Below are experts of layer 4 (counted from 0) of a mixture-of-experts language model. Rows are named router (the router's row for the expert), gate (a neuron's input weights, with its number), up (a neuron's input weights, with its number), down (a neuron's output weights, with its number) and show model dimensions 0-127. Each number is 500 + 25 x the weight over its row's rms, rounded and kept within 0 to 999. Numbers have three digits each.
Before each expert's rows: "comes before" lists some tokens at least twice as common just after its tokens as in all text. This comes from a sample of Wikipedia text that the model never trained on. Tokens count by the router's weight.

# expert 32
comes before: " the", " a", " his", "ten", " M", " S"
router:449517475509438490511511528532486529516490475508460521500508472462486518465477486565506477497474511479476491501499532486495495507514483467524533507529539539499468523443519519486520493514512505454457494510473554501500473511489518508519501491567510451503513493490505508534495510494469529493504490538526529496511500539479474516513500465452518436494515494479508501511554489521494471490516
gate0:460514474477510502485483468479487532539507511509522493489485518465497485488576460506506470448456502474497501436529547511486496521517514507479493522505503480510513443493491489522508480520496506493511494472546555556524519543525519480510466494532504492530530511521488461457461506478484481459480498510510466497467456483487522503494480455522509529497497498504501499488526509519504506552529
up0:523544510506510513471503473534449490514447488520577476485498511518457519511481516505469560512523513517520536466440489524499466476504476501481544500534489444534492484490472515495502489498496482498523506484503508519502515462462521511478464511522534514482509493469505544487467486494505523515524505500543477465484493464506511504541488508498495537495442520527528537521489495521498526484526
down0:502504502462526480478509484468522486492468496475463509519543512456513519494510504496481485534496528502487470524588499552511441494511469513494511530504546503554523476479519510508487526499538473539506534520461484511494466511483478515462497514503518533462492503535478484512498525489521517517531523507467483495515483465509462502471507536447496474504490532473520541489471519504532461479478

# expert 35
comes before: " ", "==", " The", "In", "The", "==="
router:483451505496491453519471471496481488530490547502500495505439543507544507495519511492502467514485542478484470480472504477518514524487501531470527505538511470524447503476480536493423502495495527464518501508500504544512487508492459454534497507470477482542501503500512489491449524509513511485497540550514519516532478499488498493528442506490530536490479518500518493481495510513495448488471
gate2:483523526487497485516505486524485528466476497491484539478469505519512476481481488506523511481442489517533484486491536537522483491497491501486481455518524469505520445511481449533530539514483508492528564515541525506492519510496498496501467481477476481560497522535529448503475517484533515473476474480505512517467450511509467513450501516529526468481499450508498519540533511529485520518516
up2:529446532488489479487435471528482489468512507466546495482497481505488496524496501513502517483489507487502462498499490484445490561473504526537524462522514496494504512472509495456510495466524504504490506499514513496495509516489527512545500503547496522494467493506499539498556517443493485503515521517505521460544472457482454490512498535530499544558502511489513483545513479471552477477489
down2:470465446495489534500484488539506475477468490500512531516451497500504501496472557505534507483500561486492534523506504463443528484523511515510505531492451536515492523533488505490518546461474472475505506516507536498500475546449502523505498503491500541477485482488486498502478481491505475472498529495518505527533499489472475486526462542513508527493496502541443496497501451486460480516546

# expert 57
comes before: " |", ".", " |\n", ";", ",", "–"
router:527476479487482504521466528483510480496449470484495485467503477530458470491463567471534536535492470509506537513534482484482500473491558537461473481455565521504481503514464489477483477470541504526530482512457518493527509499511499507491517537460486501468565505543509521508539474557504487515488517496528489499503520506463497495534497500509487518508503489490496496472494511489500521512487
gate2:544502503477541512546480493507473511540497516513491473503484524489449487530473529503481514501543508510532495512453520475511440477549522485494475485506483449533518468539498471486509532519508498481491510468472521547519492546466512513525505514530523497489495496474488502518512523503512503486512487465462506495520541469511565472476485437486528525496496505499460471483500515525491484501441
up2:529528506535484492466511534505500482469471480465517561507537521484520495465488526505547520511462463496445519516513487488468493524457489521463535523507537477538509451522492536539488477507544462496478509518492484542473496499486488495500477484502505491490534482475522573513490518508469544490452533518474487517469502504507467474532492503458501461501524475491480488511495514502517517510510
down2:497510516490542457557489516496442457470497485500489492520477472490489523512544498523487486460487495538495469454479487499522505483510517486463513510479497546527457514458500517476474468539486495528534470512490496527466489503503490502504507490503475495473514506514454533530500528531480484508524538542514480489488510539517509476476544561480523495483500513492536493463487519447495533491556

# expert 17
comes before: " ", " |", " —", " +", " −", " N"
router:505506493499490480520463503485503545460476549503490468489499474524502533468481486474498526468497503521487499495494509511485505476487506544474456494540541499500449512521481481510543548495456473521509524504458433536473467482527528506475543487511481518484508494529478524486549510499493468526462497476515515454555514539468501513530484492484490495495543544481499532521516511510509521518467
gate0:535504497478515534518511501514510493522492484494493513511511526454461457492527494519517478472499494506486470499538510486498446516509441484527474474498482502498479491470501483515554466500480499511527511523500451522539480476508521531524489515478567527518497465531524507515481468531534445522440463481512483488525459497499481479496519500537467494511517544518544484504509465476479514500548
up0:544538464509527480535482455455451524497490525502482555519533464484515492511494487464518475476494525519514475478531505496530493498481495511436550479489484521516495512474500500524469447490494497514529545474478447507531494503474523527547530497474478542508467473482493502471475508471535500513489483544496519521498477519514505466481489474542540494514489495504490474507514507508533475507535
down0:512530495509496513448518455517470465485471485493464488484492527489470495465548493514510541517548484463567502502469484518492516490476529490509472475489493561488472514478565494470506516539494504467499522484490548532522490516502544496496525506508478502506498464459470515516495508495492517481499527491523490468485539500498487512536525544478534487512497505475474477484449509531517521533453

# expert 24
comes before: " of", ",", "s", " in", ".", " and"
router:483517537514467482499483496483486452524471505538508496480496526524493469477481494540517478496516536516541485506501492476535518469514512493522450505511519522471509541519529484475520452514460520510509472508511493479501540507504526521460520538469471476487522465520533521493538573532474515458464494476489508470498500522501448521516482535463490492501520496491461518457481475530495486550502
gate0:500495542494530481479521465491480503470525473492479518505492504503511461496512544497445486463476545475522485518467488487514530499512503514500494467510513474496512497507504534527516472462451510489516487483502473517489485562527559482525509517521484462472485508505511484501528545490514487442535486479486479539550502547533475516481505499492530525479528510470481482466508516541503514499425
up0:527484512501505486507475472490516517495473486492495489512485451474509530477539512499472528507497529523520505515504516465538484543515480497497493456524465506449521496487503492481484469511514507450501498465491498467485489500456511503522463497571466515505497501503515523523451543469558470502482507454477531497516455508466482484540488488508528495514559514493479450486567489490518520520520
down0:544553488478489475477518548483521508515492517513491503476489513498460535495504516495480481507495487484551516497502487482492493494508503546490515507496485505474534453551482481471517453528519536523487490463517446511501495525536516501507485513523465518462488553512554482503546535506465480528519510490500531511479517498440493487480498488431464503519501490491476494492508442479511516490545

# expert 27
comes before: "–", " |", "12", "15", "01", "09"
router:529475476484488505522464528489510485497448468482493495468502479532457471492468569467533535535493471507506529512535478488483500472488556535458479487456562522498480504521461487474483473469542504526531486518455519489531505494510494508496517539463485500473572497538505520507539475556502486511481516497524487498500521506463494493534494500509486516511504489493496496474499508496498522507485
gate2:504542460513521499489493548516528543512498467517524521496490509496459541495511472546493467502483542508518520489525508493470454500539506506499474506516516488488477453494503465521419496522530482461529500422499507503522488504486471534518482529507508491461521504491506529527488492462502532459477462507520547523498502474500495494501467509483552472496481480487533498521512475497538517471501
up2:520481475544515463491522516534515523507486487479496507510492500522454550492505495485522484549491512499518493474501528507464416469515513459456456523542510485487482494507520526456417512508553485482485484490487503479518469510469471523508525520518528501454518542510485522497517452554497519492506496464503504510524518486495513461488499479502486515509469501489504471505503498506538526501535
down2:515498506460475493524542521519507484560511471567481511510495514509448490505506466472509514505514527462501506470491538472514518488506535535519468474534447504497491482490483533504509511477501464537449507520483523482468476492515527486509496545525493455516491468486484514503485487467537549478531523503501513470510510504502463509505503478523452529454513514541555485477488508474501515532471

# expert 61
comes before: ":", "-", " ", "=", " /", "20"
router:481468511489495543506495470503499527499467497499512510525501552558473511506516508502469514487547511468551491521504489485437439518527473526556527520525502504515451505492499507473476532485519475477467547510501473459527515495527508479497475500520510494524488501450520491506490526502499503478539511555506491505502506531493442499509480527531490485499499516508452503499500481476509460561474
gate0:538442489467463508472481478487459518553445489529482493483516519475506512503533461514513524484472519537479471523540489476515468537519493532512495480509493575494510478474461502515526465549501503545499481486518457497520501534530490552488498491523492478492464504502502532514511478487545530517490523504510489468508510499547496498495536511472491488489506520514509449475478475517484476475501
up0:502534494499500504483528501497493506531556498508538488491502521514520483476521503417514508466522479518457485516517554489513481486463510468477526512511473522513483487539525495546503468515465514543477504514492504511475473474499493514499567495503467504477518495495473518502490514446510514505533482474479566485544481511469486511514503494508506542472533495498428489467517503490470459495484
down0:493492489502547530467499516523517510467484514527534500468473476497482529466472511537503505521469485498509503470508500510519509502529481519584545508489533467502540443517455459527466513500482491511521449525509483487514545503492487493484491533482455517531492502527512476450495485515545483494478518526506521518544514522514493459478509510466460513525490514491481490507455507502473501455533

# expert 40
comes before: "0", "1", " |", "2", "3", "6"
router:510473482496484495520467523473503493506454476487501502476502470535467475470467549468535544531489478501518536519528483480473492458511552524468470488469558509490462503514463510471477506478534492519532495519467515490519504483520505502486517546456475509475570494536518531514544476551504487516505522514529488491501520527446491485537486508524478519514512498484489499472486517493507515517473
gate2:496525514487518524507545465525493519538507467520483458515495504464525477470490517521485522485499486435537484509508481495464493485522496521472528477503488440499497512502507527489545518499493467484536465485506548473466495553514509501509495489519516470502524503487520475504467488513511499517490441541496475434503499478505544487488553504522488518515488499539479503476565470527483494522464
up2:531459500497518480484519527526485485462502483525511508502527480488507486497533482508521493528505464551491534481485464489466451520487484487501493508480502505545529554537558482581491480486494466506452499507526469511505526442513496472467493544546528505522471518474509472496500507502510517481503522507502505524511535524525479501486475482491500499481530472457482483498442527466526510521518
down2:475537504510519505512501459484531514544504474458532509495520499480488465506468492520492518498512514488458432521532495502525517486525528511496550451512471475481491494508488523523528503487465495505471481422518497421516522512527514496475514455509489517500490496507453495485505488508507506504493520479468502499502472558491462548521541483529510512506470483508500514500528543524530490474463

# expert 30
comes before: "|", "-", "|---|---|---|---", "===", "The", "|---|---"
router:499484503474498480539520475499521518442503528493466492486540544491533516511486497580520526449504504498524489524517472495491516494459455500462519484521464504485517501534504521511498504518510460523488500478500528533512529494523483517475530444472516485500533470446494546462496453503512499502500484451457486498498481477508467480489514548537480487488476511527530476514480515493477478478477
gate0:490533519515515475499465483486516484466504486530508481478462486530505509501509518496471483481526451495499446489517509481500457507506489488537500549481490491557509516490537489571498497519482535523474506475457535519495543514497463480527470458474522529484497471502503481482481542510571515516522509517520509492484505482491462537564505515482456525518515514522482522494469510478520533485485
up0:453474464503477533492542544491506476521500545504548511509507515485489488518478526507517511485450499496488539521485497494488435479495510545473499472504489491494464480480498541503509527531485494480521529524456484503484486513531499543552431533505497502504482519536451504498516435558455489485486505504497504481523513471516525486498490517520523489519503455487486518479490532496481532520511
down0:530500525515513494504435488547498521505580504470496502496513512486461506495520536489454479506495529486492521525488469571479507539472465468527494481519493471501513506478500493519527465504525495495493509509504489548479465465518518474473489511530529526470474507484485504461531510499489496517491506530493480501497456496465487485482507446480501509540511554445491516536467525515500510544488

# expert 12
comes before: " ", "-", " S", " M", " D", " N"
router:526474478484486506524461520485511488502449471485499487468499475540462476488468570468532537535493478504502531515537478479476499474487552540458475478464566520500471504511468492480483472466536502531532480517456514484528501486509493508491513542460486503465566500537510519506537479555503487517488518499530483495500513510463497490531489499514486520505510484493492496476494513498497517515484
gate0:512507516480535525529491514525465472526502477509487475493503480492468509485542484486522491526548484503525515503493512541510486539509513461487469501458473517463534476434500483559472493514528507464518562472564469508520482482502489501521508464490521526506475526486522501496520447484489508501439509526460493549490484485523516527495500513526486523464497487496452540504479520494476500498506
up0:469470545531483469490519535493522496531490496464497504494476550502548473480525481470535500488492490556478534502456471490480485467527467502513475473481508502492549497538463496519521512510451490513504467514532506523490471537498512468492515465516477539476471511497465532500483525507509543485498508483471495476522527486504461458525478493499475548502512489466516506536550477528509523534527
down0:488484513514508496525480511483508555493508468506499473438480511503526496503528460515479517505499443511444473521510533484511486533516458453522510472501477508492539470474487533548500544522521452497492496510475483485548503538476477510494523460477529506457499486511520497460479488542491524521529473486463529479511544523531544474510540487527517478512514500504504500505478485534527517495470

# expert 31
comes before: ",", "hip", "ey", " of", " and", "\n"
router:496528563517507487454476519515517483516549538502510511482479514485487510510543508521472483495535475456513489519506505500492542498505467468506525514508475518527515460527504522495543465528483510475496512492488440475488524524467491503524454454473483523512499505512464467481453553474469499528494496456547515502544488470471492509452507502449518525483494474483527506488506506508517459486492
gate0:470506518502497476499505506527471476505494506463456514525471497517514568519474501528519478517503544532500501455469522526504556501514480484505446503514518502557483479523517452522476516477491496479485480532508508480509480496519487498485491467499476503452495496511490493511519485482513504526464495510496524492497574458453527544504497496503526487479518508562472544522487452490456515467479
up0:539508494493458518502501503455553507504505505531518518505471482540457534447493503483498497464501486481476490513517526487529471457463485535517503469453446480485499513472500516506495475499488493469566504523510514488546473557498513481541471506498489490536491490468492536477475493552473491480506497510517533484479493502543507484478487524480492505569493540479504493508504478490537524533496
down0:494480474508523487530502481515514487533469505480507479505493516505549512518524501482510513500533495508500527450519522440508495502521491528536527482453472514545449509496490501513470509483544493507469517540497513513477499505464486580484494513487534505527461516479502524479504476507505526464468488510464444519482510459452508456505525504482551521511502527515495462456479517509464485537500

# expert 10
comes before: ",", " in", " of", "ly", ".", ".\n\n"
router:533513478515450506496493448512475528479503473465522507447511511453568499541543485494514523531559481454473497490497490506501528488509465522499472553526486426489513474488513540485526499496487494511527499504483520488521451509508499480487545498465495481523473494473511483529526520483537485548511535508491508469483537515487474520490504512462513488506500525509506520459489497522478509486503
gate0:484473509463513472510481507503522487486527467496507555497452511541556471496509474503449523529497521533522512470510507528472511509506465518523507500516475459491541493517480506503517503527474462487454526510510522450507477532473509475484505484516450468420482542518484514530525508504533499540450530490502521486490485526549504494479488499484517498522527527494502483512488466545524501509513
up0:501514484510493445491469466489496525500514479494523497470499481510537490525494514469488499509471527503562524493491518491515462485518497508466515523463505586482489474519509512492504486535481516519483495487485525491503498472523543525566473508483516503453449467556487548474512500554502516470480482493560506514463492502485492519500473502543485498459530515509483520495535502517508507482536
down0:483475504519504505490464472534510464443517480474488524548437496509531503508529503518488514470457487496481489523553522535488479499508511489529495501535483487512451535478521505533513482476518514474497528520515470516505471500472524495501480484540450456523532516490525506503496529496451514503536507526502475506516453515528503463534503508488519545516489502520464493517458498497527487493424

# expert 14
comes before: " |", "–", "00", "uring", "at", "hen"
router:518470481489483501522465521478509492504450474483500488467502466537463476483465563468538543532493478509505536518530479487475496468496555536464472481467557520496470503515469496476480492475534492521533486517454509491524504485520507500489515547459482506471568489538512529511545473552499492513494521508531489494502522519453490493532485506517485521513506493489492496475488514498504514516477
gate2:523469507479525445471485513516510522484509495487492494508547476515477534495466484498473473465548532479506509513500516501511531479447511521542511450520519481508541483518496495507507541546503518544494526486516460507524509485463510513487491462471495511525485483496527514546478504448469450523479510520509490499477484523491461503482507467503500444521517481523514513533484516535542437532492
up2:515514502485478490507507542493508534484457490477511506443492466535481471519551462468509464504513501491498502471494474482500494529502550499532510525505457509489543476500488463489478521502491470503545535522482469520555485493547520547552478547482533502476528477495462483511483528508495485495513504494449503512503499525437512499480524495553474500525471459499471476505492508498514506508523
down2:534497483462490508489511526508511481559481471493496483453528520523482518481478501510530458482496479496516488504488496512477526471522544508559462500496485480482526474541454541517486517481489513495525494478495529538466460523529504567525501482510494456451491484471482526464448466471498491493497512474533480496497497504488532497505498508520479557511534495480480514479528487496549499494550

# expert 53
comes before: "A", " |", "S", "C", "L", "T"
router:482484497530557502500486488530510523485476521512458508512538497507512485515505450512491508489505497491485485528501536495481489473538482453513491513445497533468494511545496490471531503460524461464550494484502477486447499477457481538490521526522521493474461491469531460512512508524518492495485468502540484506485482547512499526524521519516488476512499513524529464498523484516512556574521
gate0:527485489522527524522495499475469551526502498496503505513531515496487479510506554515525489512510516472513485493501483492494511480499466483463483483518476497476518498520457511487504450539549470496428492470506522471481464471524505495518474525485532475477478448463567505496539486502506519492498486476476498529490519507536507504519534465443481520471519523505530493544481486496486442531462
up0:512523473511523529533491501477529482496532498514442461516532457478494499530480501509536497474518540503502487493529511465492477473522449490449575475455484489497453479494486487506469499506558504462498501525481506492501495491540455501470500510518497459504532457492522514500496522500472544491503492516539499489499540472502493424531521474518500529494513499477520493517494538511491498520477
down0:478519549479520520475553525549521491480495492540526491515486508514487519524499494520529486497470499429510494457496467516515521507511473531504463499548462494518555459496522461451455476557488496543499493495491510501491490517457505460470484538499568487499513506469489542501533489496493508476465499506491491474490519471536524513489490521496446495496489485510476501508496485484529497509505

# expert 43
comes before: " the", " ", " a", " his", "stit", " an"
router:482475482505474517509461528486510497496445492516503494479501494525473482478465550488546544537472481505494537529522472493479502464465550525470461484469559510479456536516493495484480487476522482509532487516460496492520508483520523502490509546459474512492564496526498525497530481535513478509496535499542487498488529519457491491544455518518505513530518507455512486477498517489493512507468
gate2:477500542518495511460473485512499517540502481519485514530454507462477479470518473510508487506511517488526470483505488486493480535505474522486474508487480478480468549520494506493478491458535516511468529453476506522502455501468537523519511489463522518529492482483496528529502526545503487486514496564472437503500513462460509553477510520481512495476505533486453481481464484493538515487558
up2:497526441467494558474545511531515478512505526488427510518491503454489506507503522545514468506503464497467514541466531490485494470514485508530509469550527499482503501515551481484512504504516538500509501491476494512502525519504551463499498502564492479490477469494500507495501518483479483498452481468481520428459545515480492504522500525504511500513505505497491548503479512509478464516529
down2:455476540488526550498487423539494479532497510515502509518518511507544503474515526503476506482543514530472512479523519534493462483492508496460519523489461487489489442510493467528481524513467473479526486505493512533543564500523484515512500523476485506490492502501546495492500505467481514446489503530470482537547476488498475462498501508481513489482493458469502536524506537495456501507529

# expert 13
comes before: " of", ",", " and", "ion", "ical", "==\n"
router:515500476512507531483488494495519464469539511509530508518489460464549510539523463485486512493470486494469492460448496511516488524495494446517490486525517492541486494502530502528488500523470566490523488515529512526512479528498510490513509456470537480516447527489485472481508509500483526487514442464454494481479502467566496485518500490526531493457518496522493483498545499538524472491461
gate0:487528500484502546510526482542502489492494503465540484562531510491504493465554500560494498521527468504520478488519459454514530511485491485499498480502489494513491505515468473501459498487534525497503519457589479495494517489477520512502507508503481492519480495534494473508464511471501528510514459446477498453504535507523476463485477475473524522502507479495526494480543466531472544503470
up0:538496533465562497521503517521473509506516519455533527513542467541538511543483493510475532477505445493554518506502479500506466474449533462532479491481457488499507487546502476548466473495531515503485520509529473536519486488476516488495496516494515486540502501486523488490491462530487475522475457480510517503487451515499516511472507467495478517499488492531533468478491498548470478513509
down0:469480483499523502502553456472520500474489527489472499493495500489524508508472516467501517499443513493472512502503478513480500467509507535524552509495520506522516506514574524535496475477498522501508515549467502444484499432468489500518510462497493547509514463477426456525491534513481461513501497517538469474499508517504503496534519530520528524485471476484498494497456475486519500526497

# expert 2
comes before: " by", " to", " in", " the", " that", " as"
router:501527476509528501493522498507499508507496510516542505494507536500501437455485482529490491473474473463526509477499501544507545473548498530516478457475526532488537532470526516477474504547517521507509507492486461517478525481519542454495543506452467474480521456458469488528525460524516503526481466506523508443500530484456487507500509481528501486507467483482492489503462481489499501507539
gate0:521481511472510524514497494499488522501495497538512519501489488502484499484534551523521509476513464487561467512498523523498528525494518497530550490461531513491509476478482539468531470497513559527460456481485480465529487497512487475467468514453485453539484500492477480496499471491524522507447527514490516451476557501524521498459519459513451523507483513530505495523483472473506471488518
up0:481506491513490455497455500494493516540508504487480505488525464512497498502502455487494496520494519519478539474470508515475474487455524499449497484525460508534505547508509491493487515504504477467534480522538502499478529543499463518524541449509535516481496503511515448505485494506475506554493472516506491523529505491527544468519466491429530510499506485442545505536517514505499492562517
down0:527497484502445497508489482545511511518517512481474511564509498495481513461496520522503493500500514504558487513494470530469543479497492512513513482491501521482501446495517470444522468512504516521500489471450498518542494556533417505514472496507520463516505485482497471485542463460527505487481493472474478503531513531499508521501547506550468502502498457504519467529495489519524495526506

# expert 45
comes before: "19", "20", "born", "C", "18", "S"
router:453538470492539504474547513526513474493526532529469493488508526505514459499506437520517460506483505526502479496483482445529498528499459458488477496485504534504510498555460471535510531505502470453446498507483509464481509514495509505475451515501510489524529514508531527543516509506486467509533471475485508528526505464513490468477458500496508464486495539512493484513533521511469466512522
gate0:503503493502447495480505474517469522512515559489509489514527504489546486464473493558513527514543499520506473573495507479480500542536497505465471515500520475520509509493472535525518480500494489485498540497494477509500528535511521520527537489509479506461500483461500504508512487497469488521541477513472463520503459477490485496440512500513462506549471494537477492497518499470423487515533
up0:454508487504489475456468506462541481483510451471483542452480549520480515509538493498501491485484503500515497496531478518500467525490524493506504486488504511478474515468539486469443548456532538497523480499559477481494472480491483482489530501510518494557487485487507512509523529523497539507491492509489493487518541494530564500497499521515512489484561475496527501520496506514565533508511
down0:460498478452517508508501534506493522497487487457535532492481514485486496518500472473505470517432502465484501475521490504471518488481518521484500528526478460507472486497482491501514498490469563499557472506509507481490507557526507491495504506543491550495502547507473526533486497521497444504470520524490517455461523485495522518520466470510494530513473518527515501460485523549551479469528

# expert 6
comes before: " ", ";", "ether", "g", "ory", "\n\n"
router:456483522476554475476498464480459457479509525505508512498526557514511525490474478496459471489518483505479457485490485488466496556511468526501486535536486486478540515518481494502511576510476532526498521499502448512450494503486507491499517505491497505511474528511430493481493506491494493502496473498499494511553519470547523523473474493472464521521538498499477515528542469496481521504506
gate0:510494487499516484498498467504458471478481495503504470484452540509479487471546515475495518499491471470521495517494479476529510519525481534517485513538436519496431514495482543537524452515519493491551512458504488470472479513521486510496529505477521531486508444510510506496490508485509524538466486488496527483472504513531493528482479490546502487498494473517536490538559457516494499508565
up0:498462501487514527507494500524473504487476541478518483513468455546532493477520488469547485515515463487500494461473504505473508503472509518498476491517535499469486468521512492494517520513533522521517488488498530515497503514468486493518449509537515490562475502491516466430488473492487510510511530513508431521469500513549510519498517497506518476478448562502552503534477494488505496518440
down0:524509545545479523504520489492491512532489536525449524493524537471501496488518494498513529433498512445521535503526468516496512544556505472482512511488531440526485528490467477532504525472482480503491490475496492496473536498511495535507533501530475481463469490540505502475521497497480483473500503552526482512468522474478493473475487509489498495467449494470527489531495552486468501525518

# expert 20
comes before: "′", "W", "″", "″N", "°", " |"
router:470522508467502507468521500478446523498490477476470489509501452542494519519522436479477468510545526518438548455490529484529510520508479445520545480500481524530539479481480501494519493513489499472517480538481477512484514514519517510520470513504518519503487487491518490517490460502466520478519500529478475525517483485466552551521484496537517527484527489521471486509488493545501541507477
gate2:572501532536501501469485535482535476527489495506506441516468514510493529506541460530475483529477504523493529467522544509505513538526493467502486487537530469506478475488519475499518482527515482533497504463491528511479499536489509444506471501500505429487509490497483476497529518492510461478434508503472479461470470484496521516530530515498482499503490523522465500489538501503454519515480
up2:501517557503538503526448542476474498507537472458496502505464516460451496487464506486483496533504548463538520513517512500500483533503506505494519490492478520492492502487496459454471504475531508526489482501466484500529523540531478505460459513484529474482465507510490545491483481548488520472478527536516445458486473502473508454488523515491505544496519515532508533525543518512507501504499
down2:519517471519537456458479463462524475507493497512506514525555457509512474457531476497537495514512497482512489501508468510541511508502463493526510463504464513483473465515513527556547506505533505487481504471534521513499504508465504528495520531517496511469496524530517490452501480519536556494508453518496514512487452507452470488500484476472482491472498517496524434512524537479515493526518

# expert 41
comes before: "ed", "ing", "s", "ial", "er", "y"
router:458515508510528512510517492486529517510551530538507529517492506465498529493485506478479456507474516511478513500510488494525457511529519488499491478523492521517535492541522459460512462527492507472496474474466478461509522499503500498457466462518523532453438540488501508512483526519490499535468548530519488527469503478550476530491475509526488472514511494465536555466525525490511499462483
gate2:467494521502527515542501534513522503507523533500498534504522464507520469514465541510487505488499485484529490492487508495487469500491498477501465479488473493476497589503493496485494521507503464488465518490460450510465502497489538500481549422538478476503526489484533470516517519531505479501489538483453469532463515496523530528512484506484459533479477489491473511515432525516489517524493
up2:504535514530511506453520509437516477477491482470507500490486492482482447497489500471451477541516506487506488481472508503500486500480555511542465508481517537480527538523502509505511512530473468471511526494530492508503489468515492497519514439479504528503518538518517432508517467488497504530515503484541528519524499530529513500458499458515471507503572465453470502497479516535495515481518
down2:456489528524472512508505492475546464482504528519482488531514530494490513506500511499528511490445491492476515538454491492420515493485495511494510509481511514497501460551496477502487521516518481490522516486516535531545434518550459476489526475499486538513516478437465461543510484532502491523492480477507508471481474512463511497529502501463503469536503538498502490489513492484552500523507

# expert 38
comes before: ",", " of", ".", " and", " in", " were"
router:483539495531537504484499518542494475504541548470497517488511522468513507476524451534493508498489505508482499507505506477555526509507464516498537507497462510485554501514489455512465511535532504494472529496532524572512546531493516482563492476506461457538527496519477532500476531481518477507505510493517530478535498497491509500474504452477508500464500479472496514516502540505500481535539
gate0:464482514468470521506474514520424478510517489505498545521487484536512513456525498475512465492533464490512489497515560473551523529506506536487515520462523476495552514484512489495517508478500486499524505487492480496516486500535487492490495489534475484485519490497488536521502513510534483459517539484492556433487484481518484506514487510546456500526466461506493540484533522457467484525511
up0:494473486477506533494444539520469500455531522502473533528483520538547512512531503531494516492502530497512496473488560457505531534493505524474510522467501472526486469509501472495557508499497502525494536489506511500501440512535532472507477476492459496512502525510543535530506516491492486534493507461458529515483519490483531458483518514513519540539499505461471493451489466514490470519515
down0:513512453482532518509467499476539518528475543489463488482516489508523526526543521503532476539512473501487482522490497503488485517504501490525509487554485484468473499488488512500452474529453502488472508518502518539472504519553517445488561484486476527521517506487545482489541530504494509486511490464478521486527483495480495489465460519512460504525531519455468468459515481551502473476491

# expert 36
comes before: "0", " |", ".", "%", "–", "5"
router:495488499495471482527456515479511510522472504500507511464489456501493482489471555477532538528485464516499539512512472482484497464518549513455475475453565517503458505512507506474487483482538503490547490507450507499519519487534506489481515564448470503482555505529518512502530462545487484524473532525512523486503523521453515498541487507505475500522511502473495503482480520494504506525484
gate2:506518488534480540556509475505516523473537502524496461502480464472506487527443541488518533482490528479480525508519486490504525479517450500443445472470482496492508506490513502524474498516494529502517507473490504536463513499476541534513490472465530483523498467504534509489480495485541548462494511514483483502497504482526517516466549480504506450499514478539533489520505459523495440506479
up2:499486503479514465473475508477454466482474478457527483494475489520503519468548475504513478514503492524508475485510519504482500478517530472518545486567526457463486490512497500484503509472521502525470510517522506447557487509485484488520461497519465507483490506522471508522548536510490425505478504520523505518512512519455471486516502515524495536480478507481428548526495524504491522527513
down2:467513503489492487525503461497533449417504474518507520485527455476503542516510475494498495483506561484516496471535493467522558475499485485503507544479482494522477496513478486509497543528539512544508481486477472488470486549484482487514536532487511487487527462499511489512492489488544496498482500521478479501516490540501486499492523543536474520506541534479481535493502463542455518479491

# expert 22
comes before: "ed", "ion", "ation", "19", "ing", "20"
router:507503487478532489527482516469510493506520512487497456555457503533515540523492533503499419475500496504520483508462477518506474510501545468500479465472462511497485543525470516504445522479495544509519518479521499525489490469566479494496480475513489497549490491515525447479510460444528512497500509464487492449455511497525509482486503511548508501522508515504513521532476495519505508503510
gate0:509468512510485501486452502504544493484512525480519490457503448523495480495493519514513447498481497551509537533500510522506500493497480441482474511492427522470516501501477498541472478480494515520518504468472439490541473521507464498499514502523511487507500529492504556517512514575507536527483524509481464520480491516463490512481507488519469506525462515451481539540514497489487525491493
up0:527522518507461500536492519486516497466492540499460453495487497526502459472491471529531469477519534513546479507518516560477516480505471489509499503473536521454512466491466520482528478490498526504505528520500501521549499489538489492510548497481515463529519463520501545512524451521491478540459529466454482478490486514515520484509495463502520494532473507493501543539460470469487497494483
down0:498438505563507498500459487503544487539483523550512532476455510512499485494498486535502514498486471530524558493513465529480490530470481526499520512467512445488481502497472496488502510488446475469495526482452535521496467523486514466533497528477566465475487470512520475505497512489494486475497502503527527514541474499469506503505477499531483481489491465527505496540501499499553522514488

# expert 11
comes before: "h", "er", "n", "s", "e", " |\n"
router:503492549516496521479502488544476484456463497504516502501505527502546533536529467517449495479495527500518481527508497480492483543486486462518514500484496477506505467443534517471477542511479521495500517478476484504498487527491487488506469479508501496565452483490454491475479513468542463472493466511467473472500473485536555519518491479485521500526485482486514569513483454501494511473530
gate2:550512505482457495489513486529548523488529499457489474520515435482503512517487503487465433472507495443515529500486517458511456521520507478488513493471466501513500478468518520442480515481529509522498501483488506499488527550528506496489535492485503463530480476495501523479485509501550501507479508503460506470543480468497536503529500481496529467518466503460489545541513481509500548489500
up2:490481497463495530500504494481497489497494442496509539500518454483504515485533493494491493469488542503468490508509492465482473531513495490503525532436545495496504513478474501517501477517524513507524513511436549495512500503516530490473479482492510530552458529486539495496499520539509523472497512500466506480427538497456531509489527546471455457555460484475496491522505500478487490516523
down2:514504564482484478478474534537481520559477509509506450473467500541499501496496514480516506498517446479548501516526523508520522498503443486473510469521514496505483479470507504454491482524529490464503515477471533487527506524492462524497526495507476469476471531466475507496519494518487515518477487514472500496558503518544472512469474457494507483471462500560528507508496513506515488561480